python train.py --n_layer=10 --experts_per_token=1 --balance_bias=false --norm_eps=1e-06 --beta1=0.9 --seq_len=384
Below are experts of layer 5 (counted from 0) of a mixture-of-experts language model. Rows are named router (the router's row for the expert), up (a neuron's input weights, with its number), down (a neuron's output weights, with its number) and show model dimensions 0-159. Each number is 500 + 40 x the weight over its row's rms, rounded and kept within 0 to 999. Numbers have three digits each.
Before each expert's rows: "comes before" lists some tokens at least twice as common just after its tokens as in all text; "mostly gets" lists some tokens that are sent to it at least half of the time. This comes from a sample of Wikipedia text that the model never trained on. Tokens count by the router's weight.

# expert 3
comes before: " the", " to", " of", " in", "ed", " a"
mostly gets: " had", " has", " work", " have", " they", " been"
router:400490466487554496477577396502459533496479523462461514461506516423517496436530448563484456444464487498468548415508484530596487428475477525560506496436537568507525526462452533384495443525479480491442517478503540498447487541540476551462463435491511473485497446499566485567471529493473497419504531458448479505530454485489476459532514491443547519566463545514489480564487463518565461489547539496543492518557539539503512533517511533531483475474545461508492515611484483510492555532455477
up0:490521506495515513481515475467426469524510523537477496541561552402519495505548480503467488480450470475545465486520555475444481449536489491517518425501499517559529524484498467463506516548532512547457493530542528515455495529557501536568560507520541493454521458422551529544511512527499463441502484532542528493473539509488476552662482531452496500557484549488509421567515483535493513453479565367526546471547603533505505493448554469468475544454497479458544548544517537458441541553564492
down0:440552534555485527512505515493539496491586476521611518452547446512525462490507521431474492590514552548517512539533446520490526442498461505466523504501574521463523523448518520481432414496530515534444447591503455538508544506521518481532477467487502586498530469471502524567556509569462568465454510557545543499472485511479504541567494552492469443497385533488534452551433469548477563479496540445537532510530478484500541506443516503461501574504534546476484427505500512468517460457517566
up1:442435490476506467484483459520529489491463534506470537419508527566481530465549465481456500545433492501448522454562525467419506524489495500514497513469507512521510551485454495513497461485494510462547486536541507461482512502532500547456474453520528520464462524466617576394534458578495499482446535467480411504463458532539541540531420468505505434476525536528572526465488443595526421426531499488452517556435572562511474481543538536534515548478531462461507491494430498517422445536526481
down1:569483447518544511485539521501404534507492494493457497505513460587515509484475447472496418535495423436478447547544460540549548488478496525570430438518499526528533392472497553471452525486407467429461505466479476487589449429463487522504444475468467481493473474493425511500505518487488550538587506484408559503561493537427530504520552467504507461456504471551460558449466537533479441532523458540503444533519474528490553494501500487469451588480476493487470543482476475491469488526544481
up2:440456481558496500489508486495480484493477498447456470518420418532496522578520524514470471461513563471498548449452461511451545469492468549528397507471529571449494583528519487526486459510545448465438472537478441506507571517539455531496571422504491556474502488538493442537538416462559521524547501501534562503510526465487460558535493496489457525568523469486488439522443530470507541553511505527527523523570481568506510568520544627433524507517478513495538480432541486516448516535435482
down2:491485528443541501466529470513509450538515436489462497440497484518566497495497509538534567533481469454460426554528551515508445519530498452521524489518507496537467447547499538524497471522526508461516486470556661548557530523544560519460504507467474432464516525521505534469558514593521474436446498531543468510558458549416474491563419522453532478504482490450481495547465519442477583502558512547485470534478483518556437507510510437546450484518509518505441543536446498450541453476596457
up3:491513504537550435481572444436569485537515481475513546493529458520491472470485504452534543494540519550419539478548498445493523521450558480471475425516518476498451499544442560505563515516501495461445509494481517594467510541484510461472444474458455502414492533486520517521487506415513591484499498533516492523517442513496418523506561460498510524550496479450472416503520482504482453570484444476495391583480524541496472472436549481557449506431520553508485475542477454458458469561511399
down3:491465439490506491467506501477490448482451502474429529490508558513501453512489571490492583504540523480528461453548485549525532488534478479528509490519523470544525530485477456575505515608495506522529486491444475543477566556523443530513477522485488552519491536510490523433478567460474478538562494460513518472522465466581439428570504580513510531478475463433493470516562393594474516545468525494538486450595531495572474534608489530486538502523543482594510476459454460581518492471502526
up4:489527453432460489476543493523503521472506494414470536525506549498546450517519451398475492479485392473536468566494551599506503540494506453495473498484522549414487456539455498508516464488512499482450516468588502504530562508599477465523521523522476465393546496521482500497549483547516464480501581489550512484490524518434513445518456481488575528492435552459410487465450433471482473535522545444491555465486450546542566495542478504449513482504544548499525535532494417517480467512434510
down4:494535432526454527411519471460493471462410434587475496511491447538502526577525562446507480473463527549455554473506585456443451432533484449534457455472500469436556552515449470403466496529539498473485517432486486484484414496533533518573467456583423520481491530487502507448528502492479555515495439472518530497464411557470483489505477481515471492511502475549488504492488487479511545492483499466512550495502525453489481467406474495501437485432500475427524535446410532488494512499537446
up5:504536505478464476542537520490508542479498453456536487436505536494437631517523489513533505536530462458535536572491489507525485458505531486405550494483511530511542483442432531490528500484568457521424490465535532567481514544580428556492516521507490557364486534441507489516501524513516531489478467538478500525409536508549461463476519521490483580463431475448529554469421485486490471538560504471465543611502477452479533495483453449550468506539476491494426438463532523486500546512462494
down5:490532501501478476546539576532512482522498502518530504476400491512489552534459478489543471510527517418507557426486509497512476470484515533563478559452543557527545629515449580468484485532533455467412521441474476513437529497484452509473485491556526540523536541490631547505529457444475475567566547491488532526512502470484488475527517562475499493527484511538557528428483486483472551550486501553556507469490508488527503545548529448452439477520447599439447539496554441464526476516506539
up6:452452486497448546483516527456474491463395500491518605490533444468567469552486514551422469522469502504503509476487451510489554518429474542500514444536538591489484531515540490434461486526497546423517532509525534528596540515494520526488503446534480467465464440460519514447435496483509496618506536489544456536589479493499527514439467522447499615517494537485509549518525460507461406444451506526477512522512480490536541519493475531583450484547494493531515460476560462447460543466500500
down6:509492532435542546499565558550465586511463471491537446448558489563532511466543470459528525534450497486445403568455610499525489510445448476468447530467536476514502591480468504530546423530465552440503527450511476468499521488556554487544537459532488498513502488468492462491545502547531485526518507619458506501471561492478583580461473406543482476503562510523551517444491496553533487536497451537479481531437530493540441472509464491535474475507518448513497477486483472487540471494482575
up7:526500516460511499505491454501476473501530460535471557496509530449521540484485487528456460530452542518510589467542481472494489504442524502512435514457496529445421504494515486511458488532418443484410453470525500441541488465458503479527443479504551531494537464518462514463442530513551529444474531537514518488483496520476504516523577374521552433573412466502535453555487586486541389534478529515413465522489480498516541505505404471478481550444487433565526486564514488486500466595495477
down7:421486407475477492541483499501462512512554489564537540501449480499428527528471575460487529541533475493425519516492490389531451510467492475535576450520496535529541542469487521532505499503475464487425503531549515508431525423541433470594469482508465521529510400510505456524486468525484466441553581491449473522512487469411434456507535485495510531483446488558425461493557438452484570519503513511579479474549525495514512494534467487478555499452481435504429485524504477538532538564477529
up8:479416406528457565543464537479479525436484538529495497462450500482516545528445506509477564475564504531468526450428464503522450509508467533498492514467550533472525532506465580488460533539520576502601517490514479547436473490516493475448562480502486435494462489511419538426506518489494533466469521470527497504417585491489547419500439497573493525561479514493533477490425510463598504437493536492497507485478572437577491533478477502556478484556397485512504527515448510469495521552498476
down8:461495486518537455496464526514449528469478492584536445503515502408475516528489506584523520517451504472548542567535523495543567538519482505440403560465504431508534483549509471496473483550512467459428503563430507503482493475563471503502550461473421489512489522438549501435493540543456497550475480505425488586525513509394589509416513574475520503492536533542524409536508480440474556448505497508470530498537496537485452470435497522478472450492499549520489470493567471532475451521551536
up9:529502476417496556545533578474493492523518547570478537566521543452378502470503432447498453543471519435467453501533577523606516499560450481563551491454460488528495507535450443546529579519452504432411533577500514537515509562526489431558551523469556456473467543527497441451484539494473492464525521575486520424469493484528542508538511483503452569448540536511500455486427535467505483502517504501508488507542528564545481515510525570508480524509505504574482484475485506517506496487525492
down9:587580502537555564453476437523506505541504543489500505533521529575522518487416478477491508455534488540495565566507479454492490524491499541502491509511522435483502456474482538475499541493557553496542577660529510508444443528598479379491513545532516480514498544479501483489499498529487453506507486431518543488509422499563494512465450507569496486545536537442478492461483475507538499526568448597477515429531517545466520507491532480475530527524498420524541525524576534529526454503498522
up10:440517418486438497590415547470503527500466501491526505527490512470507488424494539505430421450534452548477556514493426468514547493468515530510500537506532493433550464507503516449469527457460522546427528514491493513537507571422494516528518464479559531475542474438572531501457508476493521511483474415407598537465425488528493435551486458519496518573499496496503503479531572497482463527505505468554487515501440557478517414399508488520508509540554453485519470595488471504464516535495532
down10:471529452490528405488460521528488465549462418555468451538448477556456543506527470412517482599466489549498547527531518523499540532511495539522547485480510487530445499579492481545451452491468545472488548451445486494499543480511537545516469526457470507492546534517538546484493437502462435534480439493452488489449483514515512552556435549556534506468474489569492504541505540494433526461446503490413463489449604485534465403540492503522484499498432514415493546464495534608466472520513516
up11:499502491516522518475471498512540532463564508584547548550607512466491526508502425508493475527492508526457516483509479505459515566521480469501545521489527465449433508446532508501508554516493479434524479607437505456457520458486546474490545471481499515457520532488538467477437558507449499466468515457505558575421465435515545563532493543503558478466502445442490434541459592537449507521473583435510434452451437478515451517442428451521569482475513546443564524480459494540481510552522491
down11:513506459453562510455579521413542500480462565512505444484454502517546589435550563538493550475475490475512460583508549495543504497425498535477471495459418509487540506458507517547477541483495453511525539499531565488428467540507529495468515471539523579559465457471512573511503560512503505503504515514523473484540471441573503448511442594514472510511542485493426518434462521462462460538480537453537534504476526515412592513513579467511501453564593516459478538517516537460511446496520487
up12:440477452549504511538437433495456462494475600594557569504454487445540504506526520481456508546495422492521513535493537532508569488434474552441490455542515475513449502447502534594461519492479505465521507501484492430460450509551471559488496484482505520424485523525524534491546479514445477527520528573438489543462472541552532470527557472492486559543451507482447493555501484463517487534530509462507451502500439486515472470603504585525596509475467403573508521471564517453486528475535514
down12:491461556531550504501485469583506399493552496427481529541493428541549477462536458556450559540458539469479556521494447386532491537588497529490473477415518573520565491483415514534443545553528500498569475534468523445482474491459465555514483438507459543499514536492500481484519562441525486537528532417515528466534531513506463481482544479543612505488489483482526570475488511463485488552477446445475548515537527451550544485476479545546503506494550495511465547528481441489504469535463522
up13:448531511438550423526559554457527518550490529469540520530504506498565554539521445524568506461451537556496446393462536475511496482445447506505531482482536460478474561574509521520499554527509461499522457526492536492479383501462490458466480486501555460452481510491454543440556505511496538506525496529488574440510504448458483508512467486504548505573485521446482506482499562488551556525498433526568419478481422529487437475438529494471552591548492525506496522575512428476457503572524530
down13:449458498492521491478533482457475526471495513512487447553544482453500525558517500457519500511512531542546526508433506521516491506486521509540539484458524466483506516516412502470518499567533566589466549534544512548499497510463539654409515458476491485500500529466566491588444507467475436450495445491582518460498506444492481429469488475531552467456550556403468549518428484524441501495497499535462601448527574530532542451535505451459508435527471531525520489560516488497511474432471508
up14:489557497500522467480525469553464604484469465566497500581475477549472419427566484496495470642518481509509584558508507496510460498497504432479496545472505484456507568458453510479526459555535447497489457473583496463489440469481477537499533533531568489485544500468600475553500460508479545525497544485528502454549545484476517453548568494438533476429461540585495501529527474437488449485524487506512496413482481493481547510547538552519526497484528542484451475481520521488459542542551426
down14:536463503496462473434449514506532493497492558499501593428450510490506517458467502483397476474520523508490510570543521513451514552491485459493455467538520433516493480540449471486554531463506534514457499458494462514486539525522526584444505544487542489453523451489479523516587398477483480571494477530526572460527512509462444478537431543475502469516543519494493462470491536536436445530489561543590526508506496516460477566475465524433475564477484557430455476437428498436401529571461469
up15:477537553488493531514609487455477479529470557465454517496483539470452551431546485445512491408512514507529584582529567518538504464572564485535507513527488516479534568425555481450459481445451528483431483348463533474484550570554404544480571459458508478479507474535489517527468484501433502540501566449445539511503519472467422460507500486493532522509528482507545516461434503463472494532545475456516540529513491465496518503482504489496516485516467539426521544512486471485445527503553499
down15:551553491481473479513424506520499517476552510499504515544521479529539512540489520608504538491527475520494488485499558521604425555537506541481538494550559505516560493445439517438515491497575442483419530453516439554503511477545480537468553527581504495505528529446550501502472476474560572543496517468474490491443451432512532489503447501481502520542497444556557506447544491454581530462530522478484491522482514485488475546494537442442446599499537529566441528483545600561543512461438491
up16:481530466517492510509519497479535537459540551514520565520497520496498387501602536464482492467534466591504515484462551442548512483459466497471509536450527504550471505481467472453569446507513510543456489552493433568532426488542456519454596497514542463454555473414480566561555470445477458523454528541556511501508473542512540470534547546491481505471527532484559473492533551558509502489460569522456499622489488480547459471540504492535510512451508547434515475494598497496557539504551522
down16:439515496544490516555523503491532501539459507501510531560530447487475485515508517466452505495524479576572444510467518468535555586433464592479462512410450479496436497499476517512437499479496419574510498483545541416519497534604518522482530496502444491523600424496462506578425554442544447463486479522523493496531558514477532444566529474498453548515468528463470552449460526524512523526508471489470454538494501473493460538478460460555528498481449514490512523534425537388540514515473499
up17:498466437554504452522454520498504478510540461460454521519477514484434459442464527517522480514464545463476511463512448471511469426488501566490500524505581465535491436556513432454410494506567451501501536490491447559425478472556500487529519563459551483492431482466618508533503472590525542596490475480555535502533498419556434504507470479494579486466506453505486511552478516530473459523535563499509511489456466471557500471503554542430482527445512512520454565550509548472480494561454433
down17:457536494531443462470471460492462479493492566516459409543477471483448493495495516523452465486503514479511475522504476550445506442529470553515468532501446530507543461482510435541551524516591464453531429440489484482491472439523490464498520443429526606521490453499544428529500477537530515572516428475436512436522492508537485454516419468445475517498483502488470496548489514430368515458459450519523440428494538569576552555452473470536505438492487540517476510479492521540508486476478417
up18:507490515485542471436525471524442457501504512550469504498550499442485520570578468485546463566551502504568419535507522522484475455458584472516547588543477541459421584502488510546480531429582501508514512489414452481534565526509491523542451470519566553489515516494486490467493520541521450571494557523564508469534512391529506514454464495501513479519495543432539490531523559511531517465573619504477522512510496569520442508534499512498516570515529493466530464525404513543496509513486498
down18:493480533459585525524453479548462513485501409540432494528509517434465460519532497452510536424482446467459563565458501463420498385556432553502528523529445529532498545567487514475532575518482494513504427480485462514503469516514483592501505495512563537508438458442537559447522502472498498479443509405540505445474511552540472542488463455456523473487479442515482545518493498506478446499577556496470435532510545514499414462510487503475466506473472510530392543501531455530515543512512483
up19:500520475439472504495488517459467507500519486498458491526515586584512462515521527477491495463449507504468508431501481436487432485487526577569507513516410488530486555456494508489466510480542514498522455381518486455484517606516514500561503496444537462479488523498557495561500465487544542502525454451523509558539486522518545539504551450436535525439462568497460493464523545561491549523565495547407418449502485484545542572427488473429555532467497502451454499464526481429494553436441525
down19:576556449505460436502486486545499527474476416512464537497466491441497373555541511517538517465490481449455482505529455456543537464454506485450514566544449450531511453541472553440508561456498529533487511526501486476412555481490541531466500453505491500510506461569478506517477491514547511502445486545549526556502488498474517606556477484522502530534444453461417451444494519582554552471484572464409492487557494511465590448477502515547504482499561489524496509475535505426429507491524496
up20:497452526519533481441509460433559543492396525539576537489525478476502421463576526550513484576488479451526579523542529463479519441482531583464494473415551498490448487452480496481468492465465538507518515490408538497451529452443489518539518536506591457460502441505428603490438525478526456466549482512463493521485534498492494458552520518484507495504501570451505557492501566453452493558538476504428464486537548522521545556464528452409506502487491506484541489471519467482535556530462534
down20:508568450508456476603512495566527467540511488485508532500460503515530545529503537474554509509530496547492476538528476515594519542497529566495502445509547468460531483526554469444537517488532576556549450442423469474485470489529551538529454509536525596505520467477462493533524494514466479594483486507533421402426480557441451484482473513533399496486485451499556548475472562532571473510511456507507504496480515487458472474499459494539487467563377482594492530526535491466513458470512508
up21:536474423464513541412502486530473505512465555480501527508558598451502505482482472540438381418502467491486492486509552398507512450517447547519440538455484444425556462473492458550560480502538441495480526488555567479448483444553478497478438485479454497514502468426522516516545513446542574505471547546443507511514519478492478503545469515538506564461508570491508528487495460459556481543487467466486505501516475496470489557553552500515534407524504444536415479514488464562510499512426475
down21:502483562477453556476483457544431527477491533484482515458448491490474545537518473507531491550541548528481539510518481531544466513496410556492483512460532452527511448440498512544502469526500453463502420455519573541589473561448507531494512529440506588514511532495526511567500556497514483495508544413520418456580510484481539532501477493486474483503535487528539449481482425454526465421548561482529478422452486440475520560436519546466443537566456440500486523524378465503512458458530535
up22:491456439497454519539517440533436495509521552470502487560520528475577557467475507484544560499477469499392487483456520444514538476467536518553591492428477532482544461477546516518544495450526499482500466442460522500466528517494475404497574500501586455524452513509492470518413453513501603494531504513533468515528447469495468530459504462548579494564444428478464429530449520417471485503492496543496486486487537515491516498475551459467497522465599495456457472401561512525464547516491486
down22:542500554423496454470510513482487504494507480424520523526459553542497497498570546499491472489515497546563472521468515545544549482527419472489557479488553531457592484539532534466504518531509463569509463474545453507485535549562449524502514513528493470490457489469529482498494470530545474478574409531525541439470519505564425498546521548463457547453483487473491506572504472514527553507491530518483485464470572597440553596454474461463436455499627464517521547513513504566472542538560551
up23:482519472538471429503483462494427434585475555590541479434469550526576451499497472438507592424491532430515527491510506503504593523536458517530448501498496556478441476505503566503425549501492488535484481556524435495505441497478457565492538453483552516522434462459488515558585515478548572540495472400444531469377550520497503493447577500505493445535487499488478519492487483543564452465525536471527527531422493503531507501534509472500485497498508513483546503537520479509467484481497493
down23:514521524483582522548495549540486437546460519483544524475540512507469494501536471518524460482546438553530544432465530483469486431502482568439464482470541563467499492594456507542493580527510569525552548421548503530469482442497449526503490519593491446496547513553497442456461488552482446428493496546430460568480509511498513505506505576426538462502497494545533538530474548481519523475489513547493488465601490525517484611464454463443503564435470514519490460463467444513530537475464483
up24:504511496452479464524583558489506489398445407487432520496522638550483529490517484500521524525458559473492448505524479484498519464476504472488436507512492414492499465465427510452566533549564577448493471496530524516557492492520462477495516429436498535506459471541424485519528477448459461564469549468492528518475425475472497503542503533489452549574509471485486468489496502478497533551459551470512424502466460588514535553427479502522500507478479468419515549511438476502426469492438493
down24:488468489526440473478545528493504500537536499451471451460480419499546532491522547547458493532467413464473534552399525494487468503416545484474553532518479469549475533482506464459392551534475531467463493470465551489499535498553495533462437541491561478520452500508511553480428482440493599492502455494486466480513536482457485509433471571486480504454488514429478513506481522563475484531401585459467537523487479505454440560416487497489507510488511467541471558567413522511422515512443481
up25:452418487489474478473481520478514522431524578505415571468500448476553529454485490487506461513507529523470560567507504512541428492469515533519497583553501431438514568401520550516545578501525449520406490497426508502517479477514509493474483557534503489479428496513498482459532385518505507412537507572480474501495488506511546448539498549474505501482506485487510498472513488525496517495470434528528518524641499454506482460493541506506560415541508541452456468558531449528441492522543510
down25:500522508453533483485485511500521433496560527429496506430462404436563490537506574490514528504547483464489548495499466413499497480531491545559530481515479472469413567445588578505488531438466455500451516425547509487433515489469546511436468474496455475508410521476542548529503409529514502493489532520523506467506501550474545463529477455455558490522484559494454552463476562495556490424496439503589508528480510459523510518556546532481469433496485509447535524506578505578484528456539514
up26:498537516410559507502491505519486526483494509543523395522505494534543492469524498442438503555547457471482546461482515503560495383472535487458518500555565528445559503520449487609483488487513511432491555432440503496557472495490517545471551522524520537563554522445508535491477470489445476484494541477533515467547501438501482477426529484509563465534452507471459491555500454549514517504490502491435471574589487527563477629545489441550516554531554553536542531503541516479458497510527500
down26:500422433510531503490463406509546511505509511543461514484446512504549521470446481494475465445460508501486491500481529496567465542491499512498523499549486448546521551525537518498452492524553470428543538518499481535464542502575482575565436483543592494514617464547518456429565519466517520469468474535529448503537508462524509473502569514490478536520498499512487596495440559524533410405473552527528461425453573402573463498478534472475535501488518488463510490519510527447566460495486504
up27:488401514502531523461470447541527556493521470537478471495513552467443510527459462505415500536568439506522475528508490479507496463523573520489502447486497507492417502532539538512528502468471518552487482572562470438551445584540432542474455452433533437455452458484448542534505515543544563493541570469460490488544483466514475393440545405490486541538443528502432504455509469548492423535525484490519518505471561483517469537501503514474486537542515458460545467479556447514469575470441504
down27:466491468492431589512487515547492505494577480532430477457582573521501521525568530515518550499458548584482428541518469452530435524457505550509451488508487467471514550528518537476504467460567548559497492464479498413505463471507530485411435480469505479507480483522523597481464503465503456497538518525458482500464512485459531565552531586483513563493483515468507490511547514522519483540551509521529496491481462558489521463425548446521481557509416427491506426445467496466544555411488572
up28:373561513578598541601525460516474533470493504510464527436429496504460543474464598469507531528520475447517560509556540525486516502473521480491486468422507492441454511534513498435480490512530576507502485500444487495425498473528540441477480498528501516418496447445498457533538510561468476450512488452568439523575518455520501484476477512467606495506495467534541530534490525490477504539504470510515466563513543536559551531513474452454558548480531499524537492544569479524503438476518438
down28:425530523598500519471455471486456506502453501508417480547550496470459465561515462458474541475497508449483485426476447490532566598489485552420503467510491478490535517496554558507415462486500419435505515442516537486475492559628570550520472479539545527568477525552411486484510462552486513528506466462464516505459482487472507534470530534519522475553510484545479569533547529512528561493510502498526534469452468523497491547471553545538436512500530557528572424424500482527484495462499488
up29:442491477551491465513490482491444498413461473482463480560554515542497497549547404550554490435549575498518486521516498471524490477479465443524520496578578583493539437532466476535501464490464478461504486533548533609529504470522496531486542553510456538439513455532532593482507542413508466483486489528477437549501547467575490534561494510473512559464566518550445538561444557505555487524490484457513470484529554570545500490481554545486495576504498497453513488505507449545513435502454465
down29:469489425504453445591545546433519500496536461441508456484527462497478560477487498490486534499458481541493446510510496413539488485434455473503524521496488440469437530451491512583533546528549494493485432460441485509501501505482535529474501537534543490484486504488476452375527509587504527446507501430546496511463432556531531513602520499522575495536469491494457517473553487467482493491569454456504574436512494459472504447447486560400488524423457488457552506509486477455512434537542474
up30:484551497436523481472487457455543513537499499504481529493507553474501462485471438509536442523493461507418597540490543448489423492475502554563558428511459582468470468494461570524552471413493514485544462490493540540480470602518517496504513510488495491498398517540476468507461512492613542456542466504476476511494467463460516513561539570492611472536476566491488506494541555501545479483496581570497477538544514504463495443562506508535475416525480563531471545510481460511503479435524496
down30:537479483447479447507547573550440564534473584530541490595475504494528536480561478480458526499523561486506431460491466463605503502464523501500523557508569434517543552522508525521529479498502517534484459510533580546499543502439482508549472403489499575516457496523519475515489533510402477509460457484480555505487516501496484505443438486497602442555472440507443579518499523523454562461579436416514489501528557459530543465511530515455512534537540543480492493483483547484456536511521472
up31:493412447424522539580529529533433576526451469487507471474465511433566515492572517429523485486577501531455509502561465503496497498538467483527515466530584490485504477464500494549474552460467396487558481452487414572454502482463481488479508463476530489470516647545475498546499458562508515485467548527521567477576473465523523495531474494488556505510513482507430510502525488608522504487490505536519517503528512555531557568546454477572473513490447491482539495512513511506505519502527416
down31:493600519475428512509453486541492478530451503499528497434437440464489494462444499479511454497533471482454544516459505478525562543434495491484532499479496489502511515490561456545531444403535497462474516472486520469545455564548476494454513525558437577508477561459526506495519575441523520500531439524451504521562524594556539446499536519543550512513468498389589490492498471446513507529519518527473447444493563556505492553472580473508542536539518443452495518537432511575563523489503460
up32:464449457489502492554487521468501448517596474562419451448595471448536549532424416534474500480432530472563453453504503490541483468509526539522420496488456455499544626572488496514538559592522520532491467484537472502469500479475483539506525549484534459490481432485540504458488468533547491539529561540463544497531531463516508472523562499450550514498561477482561448516532544546481482439530493547509507494539518451545496463530519546524517522500462505513471463588503435554540576522510490
down32:500531521489508469551538457456470556437608557505505489491383598451525507537555504495411580430483493509518526484526494490492456485475471497497506463470557484515466512532506523445527441502485511491505484520441434529544546502590520492519489436507520541503527430514457460506452598497484508535487467464501473572561520485499466519487452468499434456592500484461449416485495497468518552500482541512489526505489477448492496448441449452487517501459539471530474451512545492602511534492410456
up33:425447504526461528543482467456537517454472501493510561531518518457476548460522537493432446522468534485528522528526461555531556558552472511500526450523554518469551448568505534469449503571592511447540466489540508440510456561533507466411511457511540495527529534520485518539523516482432535507506520501494437495523521489569478566547466528523500482485486522419578477470521446462450463470563519445469414530484512475491525494525504528560611482445529492535539494564448514624491457536507497
down33:387537527539514569483438527462466466485560535509503527494444548539538499415510436475419520465468473467503444506503472499499540511507408608490527507520556477486524529487492528434524416478474531471559470544548512475534537449452525532467592463482492515458438568463507470492505456594563483525544512474404501496559538479481534457468481470495469510476475461468565515495474485470505488496557547446497508539488488516515556526460467465459526492509464421519516533424467551487487451484569521
up34:482466516480508493518508502466482533492608473577513438462504490416393440433446555472472514472503531485411455454529490502499583565517516486511437529540502578485554507509501510554507507500536442478450455487447452486561471521520417491515524465517532483465442446393487497462482484460474468475540509542499484536487506470516499569523475504524504492512449485435519469463484515549526504553487499524505469437498508448458597550439468531491534506497458441494515533458454408530502501392498525
down34:462541537527522533558586508525526533535465498507517472510553545443437560535556515534564505423449527524505505519514396451524512476428499533553517501474440526531511510458491489538569497533480503510485445490530509516473576457544468559477556463515472525458537496482424443527496501470532483525491494548554502493491558532519552492502579494510484545494485482457541402436509575538507507509452535491529442560516473493472512474514474492569467501554489543536483512523460388578489613558490447
up35:506528546476475528475532553497432497444490418525442479498491526505497539514500546510522443477467504531501576520500465518553444535506535533441443494477500506545544500554489523535505502509457505468502515546538456539487486438569504550510497552484528497456466545456533510425462401552492495601561584472500460506456518485459492519582594517455583499555452537447460528517418593531468502430459464503465483483465527454446499449447533542525522478518402550512443488525530467516474494506512528
down35:514477505511581438486545500510604509488532514514523484429469490506501536498541536452410470483445550453429473441433511518503450488503467527564500518600517494563534494491509543504523512463436485534504481434482514479500515465458538496577526485515471515555503495502487469469448508481469460505449481487523488614518526426493530474537484514456493512457557493525520432462489432429498512552592514497460505422458505517501551485586448537509468452536502562477554526539465505455525538437488392
up36:536542514505524473478491527507493547439452558512440529516558475513392487502554486538474465505436480434529531483494503496516510502526489501515457460539538539513539516449462435468517511566471463510454486509455557526539483594441418512504550466468484469523579477448479510550487563459524537493488534593523463518511517453522477467478440526462532429578466551495441470504531530524460536542474469476522529542474454484591475608529482561505532437513511510530456566551590541452544485500507551
down36:492507505438503484565415512501496462482455495512446493475473534585536473610450481447488532489515534495463508534484518481485477460468462517485474484485497483543482435506460564495445493530504568517524460514575486516557506460483500442457513471534493486476451535526468465505508574476563491484494519532541534446489479504429503478580444485501502570508565475492497501469394465433498497559476446511474608474396523588458507544455593567471523569457494486480447535486473527480468521470514573
up37:526511520374566387485493507584558551494452531445449507483516504518396454485427517422518504537522562523510594500477550472523507527486486521550517444558507460444503508545469536583424510500484546423523480546541472432493498509503506493502554489520513484518544535430549465476411492509482461486502452453437455559455526526497523495499508520524504556519470528464514511534494448454530492450572490488446509534561456508510431539489510522554519501432476511503435494473476467450491482506487520
down37:521467511462524438511402533482512536514508543580435496506486518549520547445539518519479503482480493540465497464516497561481461491517503494531488523449471437471428424484507502546496564516451627497476564543478464511504483455472478638506541529517472588484481545494430530528533550523514489421474478550518477512456504486481476520570561504465532510491441433524462526540513537469421493485468484551419544446500468460525450495480574435513457494534532543500532510484503578521468493501472568
up38:478447506460442480559510453480449622538463469477478548503479521499520527497471464526458489581422544537536447473445520544508541467515441491496498546510505547472489553461494484471433565471451557559466555421533506516497492549498525499472532569501561466525510488467503490529473470518548538463568526495555514512496460554445542554540502435553568488481480545545573457569491458536481512500438515477493465520489440543459494450489567419533487563491517461468535559489465541540559540427504465
down38:512575454560419505515457571452460559475477481483518493524530472489561487503545530529494490507469513549483566470454553483539399492547501485572530499505543519503505452488511503500538549490519484524547442508474525538445591444465463513520555574524513518526496454549452521486474427481521420567437479477468479488516518535517502536478509494426572507582530467496518503500461485495504475430544545402510469535526476602525526431485571525530451501483538428504498461511548524549439490473425477
up39:506442434442580498551558458378397495560538520493499550507504494495490498396583503434468456514549516512506489490507474509486478454532570442496479491526483522490528476516493587529485507510452465491569523591500524456508471517526461467395416478543478508510424518516492453533462469478516502489475478507517509560446503555552496524469537525487533454470432505537471535504490484457535498504521494469510493467457521536562498553468560527468499472505414508457459445599493475443542513534501532
down39:443527507408479510529545510564525447477474510484511463475486510536464511603479460516525487516516451480499532510485580541488434541440473480494495480532480480472508490484474459461501440490488478585433459579505448533529529518541466565468446487438499472474490497604479498484469548490520595465497480488482528515589550569546564488456521468516521522456441474424474477573446454486491523525458559491608519451533513496508531495533503450478524572522450570441454486431515495509482500469532445
up40:445488482499462497476486551514481556449487519474508537565464420455476513507510508476505445449487553475481572470525521512451432443527477498504416466543397485537560525510516567439472529501450487504505431529539523457502458538536537443488486559505576465516483497560476447524467493494507470523483472492521461552584482554572514419478565564506471431481497464411526552518501502517525475439496590513531450553506545458519487542474513489550531527480553443518541525444469469474428494588495527
down40:472459500526597480497536467482524484536504617492463461443535496562503487459522561468539599518480478505469457529578520587481456501482501516446488556545565541508488486516486511465541557414563455485482514454486485503505476418487392526473483452484445438486503492537509462470488493466514518512442430524477487420473523527486461536518500449572494508512471456446486571510475471448467554506534501490497481494463501424455440506522541496443452422529548468471458479527490446551528561468530534
up41:414482456512554483496483449488505505479473465539456501526547505538555580584503518495472507473422523498536478460455568456470548476513567428549504541508454540524480471516488500459479523465472596477465522446545527453437450395556443426470440502427492469526551544479480500583520515455485526508553500462436498508514573513561474461530541440483450501521480524516503480450426541504462432528484496509425450469470477487509484471483481548477513494531482456496535600516481451456530526530543462
down41:498503528556478472507550512473540580531433507555514492514491575583480426456476462557469538536502515501552530503459461509547425463503520534551491488434530517518500509569504465495526570538538493519537509447480460587529485469518578503477517486516523474495473522553440543447463537546455527485505455453466444534490484539518485468534441474547534524458411532534479550434486499575562478475438422488504502491495454573526502485500504596564512515455492524559501478569522432404508479494441529
up42:569500506527535560519538475530472540528513519457457542541571496440504559491520529425513534529465494414504496443552555492465569504510636481528455560495615536490487499497505478486559490483465495532524478478518497576560484470531459510421517467491520448476513499542489502449507551456542462489495527472498448542532546472505542505472490534500455478509490421487556477512555581514508434457484483495545567573459524516443497471376523477486460496422493463529519510475535434468494542496484453
down42:507558580551489499541482458462500540455484579486463456476498495551535496459444518477576493559535516467518481529533494487489545495493528542443492447511475464502599590478536542519510454497499481543469521486523508552558499546498501612539498583532533561495539460522542478469476573548454468492485535560456472510435532393534583530500531492502518544505466489511445565491521511515421448489576508471474542516519498597428479425490458463509432456481519517450495530488513506471515451467485504